config.toml
num_hidden_layers = 18
hidden_size = 256
n_experts = 32
experts_per_token = 2
d_expert = 128
d_shared_expert = 256
hidden_act = "swiglu"
moe_layers = [2, 3, 4, 5, 6, 7, 8, 9, 10, 11, 12, 13, 14, 15, 16, 17]
router_score = "softmax"
normalize_top_k = true
routed_scale = 1.0
balance_loss = 0.00469
balance_bias = false
router_bias = true
init_std_router = 0.0314
lr_router = 0.000729
vocab_size = 4096
norm = "rmsnorm"
norm_eps = 1e-06
tie_word_embeddings = false
optimizer = "adamw"
learning_rate = 0.00215
beta1 = 0.9
beta2 = 0.98
batch_tokens = 65536
max_seq_len = 2048
train_tokens = 517100000
max_steps = 7891
dataset = "wikipedia_en"
Below are experts of layer 3 (counted from 0) of a mixture-of-experts language model. Rows are named router (the router's row for the expert), gate (a neuron's input weights, with its number), up (a neuron's input weights, with its number) and show model dimensions 0-255. Each number is 128 + 24 x the weight over its row's rms, rounded and kept within 0 to 255. Numbers have three digits each.
Before each expert's rows: a language model's description of what the expert responds to. This comes from a sample of Wikipedia text that the model never trained on.

# expert 21
Single capital letters and first pieces of proper names, like P in Peters, Pete, S. Marimuthu, St, B, often in tables or Indian names.
router:105158087134113124100173094141108135104116167135139110143120105171088129110086122106153153123179121168099101093144166173085128131084144108112125078155124099140154115111132139146114119096132157160088090129146083160132082115122106161101158145147099126113140127125102131156114139141166107141115146103150120092116097089154132120096114161121131127105090143183161138147107097112120112128103099139147169139108164151165144098110138143110130149104179138096162154114100083120127120122123111171114093148140130122176107088136122131146137152156114120103134182160084171125143157152135137124151089134137143107136109136122125113107143135128126140175104149092121143121120114156126099107123164153121133144093135165111150158134120146137113103106162121162175133150097137134124087136119152
gate1:125168114161142151112153112123130130131130136110108112115141128148124104137176105098116129158155178148080079132179145121116117162177105143113147138161116132133145143147117140142099121161143134137117095132135093092143154089145080159135112103125165143150131116085148159124128144070069121127158090165101101131142142127102126113098149175109122153093104113129123097083154127136139140113139128170145161132097162115127115095113102178173131112148155111103155125133126132154151106127099144123142125156146093104160134111121134152149097119094139128141109130154113137098109149197057149072123100133138119135111083111098124145064149118105123141125152088133102119148145129124163112147117115147123130131155159100094144131116127115146091127169151118130099157098116157113102103119114100
up1:133115126155150129115132126156142146099157146108149132164144146128121122128088132134113127151156113103103166115147136128110120103128123090142138099093159149124142076126125135123136113123187090124185148154124128103142112149113105172113134093144122121144138090127100132167131135173090119145153134159115140112115113127083132130173113129111165093103123123117129154089121126128130114112108130115173148099152122143128092097127136110179137090112132132134102115108130178126119098138085096129150091142147150115136153132135136166147128113144096121122115128119163124167145101144146163122094136136173114148130139121159131115127110126092093147085159159109148113155146131100126088124085178140132135152126153068143126146178128156194092109158094124128194127168080158189105121179136116

# expert 1
The preposition in or through before places, plus word-initial letters or capitals starting a word, as in d(rop), D(omitian), De(ath), Sant.
router:129130107156143101156103165134111141118144158159126124121121097130163089138118107098143144130124103130115074146150165164156126136088122110155090142139105161080154129130105133073133162173141163122116119120128146142111127118169147125158170110148176141120118125138109188123159151113093084125126112122127179150149122145136158120094150136135100120142162147118163157123112136166173131097098123139133141150144132100130101143105120099111121130086172099159135103094126142135113118102118164146114094142128127147125161164098142157139146165110119118095099107130142153155152104121094130130171145079132119130172093128132149084184149105171154165134125119163135140138113114160122153134171158147145157139158126146112132155151125112122112135145158173167134158148130094146148092125164183
gate0:136182110116170146147160122163139138167115111105124123111135144151139164166145143128146152129150109102144143082152165139114117143162112109092089115168144133138122128105141114157122124105132147138130159119116107165175173122165147147148115128145118123170145133150134140139118129126099127150139145132115146164131116126102157080141091144160130110135065081107119166137122139152121172157147138110143131126138144182078083123114130115106103085141140120079104110052123104123126120115089139128175124137145111133172111105135122110125137133121118126153097160154159101154156098120115108087186116149132078107166130099125120127151116128147103125103149120088126076141131064111122125149132127134138122110085133151098129101127090129127155112136143085087107127130149151108124127084163165
up0:143165112130170131148160150160094151167122096151124074116120154118125127153134126139104129074138124133114150093122163106111107097150126103111131115146116103151160111110108090143108137075125146138101179132119098176159158135134116166114113127115115140156118169087125145138112094115110114165133171099116136144150145113094161112160118163146116130107092109121087142155132107175136139130100091112146131151141162149086075136114150106126101103142150132093115118087128120124109112127118163127148117156162131129139106126119103092165112155148137151113070115126169145148157133166069108133150129142162127096142117147156147143157147092159074135139168148127153085128145096131125110132129143100144125132129085136097108100146093136077154129122138109080118153150136113119110080126145170

# expert 10
Single lowercase or capital letters and short pieces starting a word or name, such as c(orner), C(eiling), Sim(p)son, W(isc)onsin.
router:085108121141135112131175105110099102125129147171134153134144142103130156107096081146124108092092097142157139119154093166132089144079102102145131123089112136153121098157131125129108152106134132113109125112121144144141130128168121149174145172114146127135137109164145160156098102146128135114127127104109143098111084120156134170130141102094074088097102141136166139149109108150146151108116149123090126139098136168129142152155161151166149126132114103131104119138143118130112120104106138148134123132136115133085118173103126069169144135112096122166133139132121107169163117140127145136120103153088180138158142100115102122118113132166146103068112168155109132097165156154137126135122116101167067120121140155136089117171156135122101127106159121150134131164132146177122087145178095
gate1:127129113105140068142112145127095163117131147118113153109111129141088136141134125132160155114133130106163107159190120161139135140105083137166118142134135130095138097159138134142180139122115169140125153128128125130149154112125131135177146135134149092130119122137180157143124099181109107124111153111131175131110134158140147099150125149115129108113131137030128146124131118130126130145118169133104077152143150154160132131101121131127137166139153071136111093106131175150124160149087109134128131106094095108126119121173153089101116165110119144133118162102129113118119097152151108119097128099093081103101103120095094134166113152175152146105146136138170074107131143135121131122080108103127126151143117116106168151123109114167137146111112141152127118064141092160148142120133082
up1:115144132136137124117159165132143108120162104118081096138058114153113166120092118118109139105122122110134093108131093123107122107127173110108121085084115119135106112104141096164149148164093112179141092144123139106128115108161095116109183086176137182087184088122101101153143162111182111177125150147105106096120110119115174144163133127125163110145106101138103115150150172115147164147161148151118144093141105145116122131093155124127139144134130161130147124135107095112127145159139148162141117117141125109113120128107069137115096154170122101159126112156087103096154126126140142147154140124158095151107117128112123125161101110123163161112155143146125128099128120138180161151098130104109141154093118145119132145117096135125149158134137150102176130137134138111102172136146132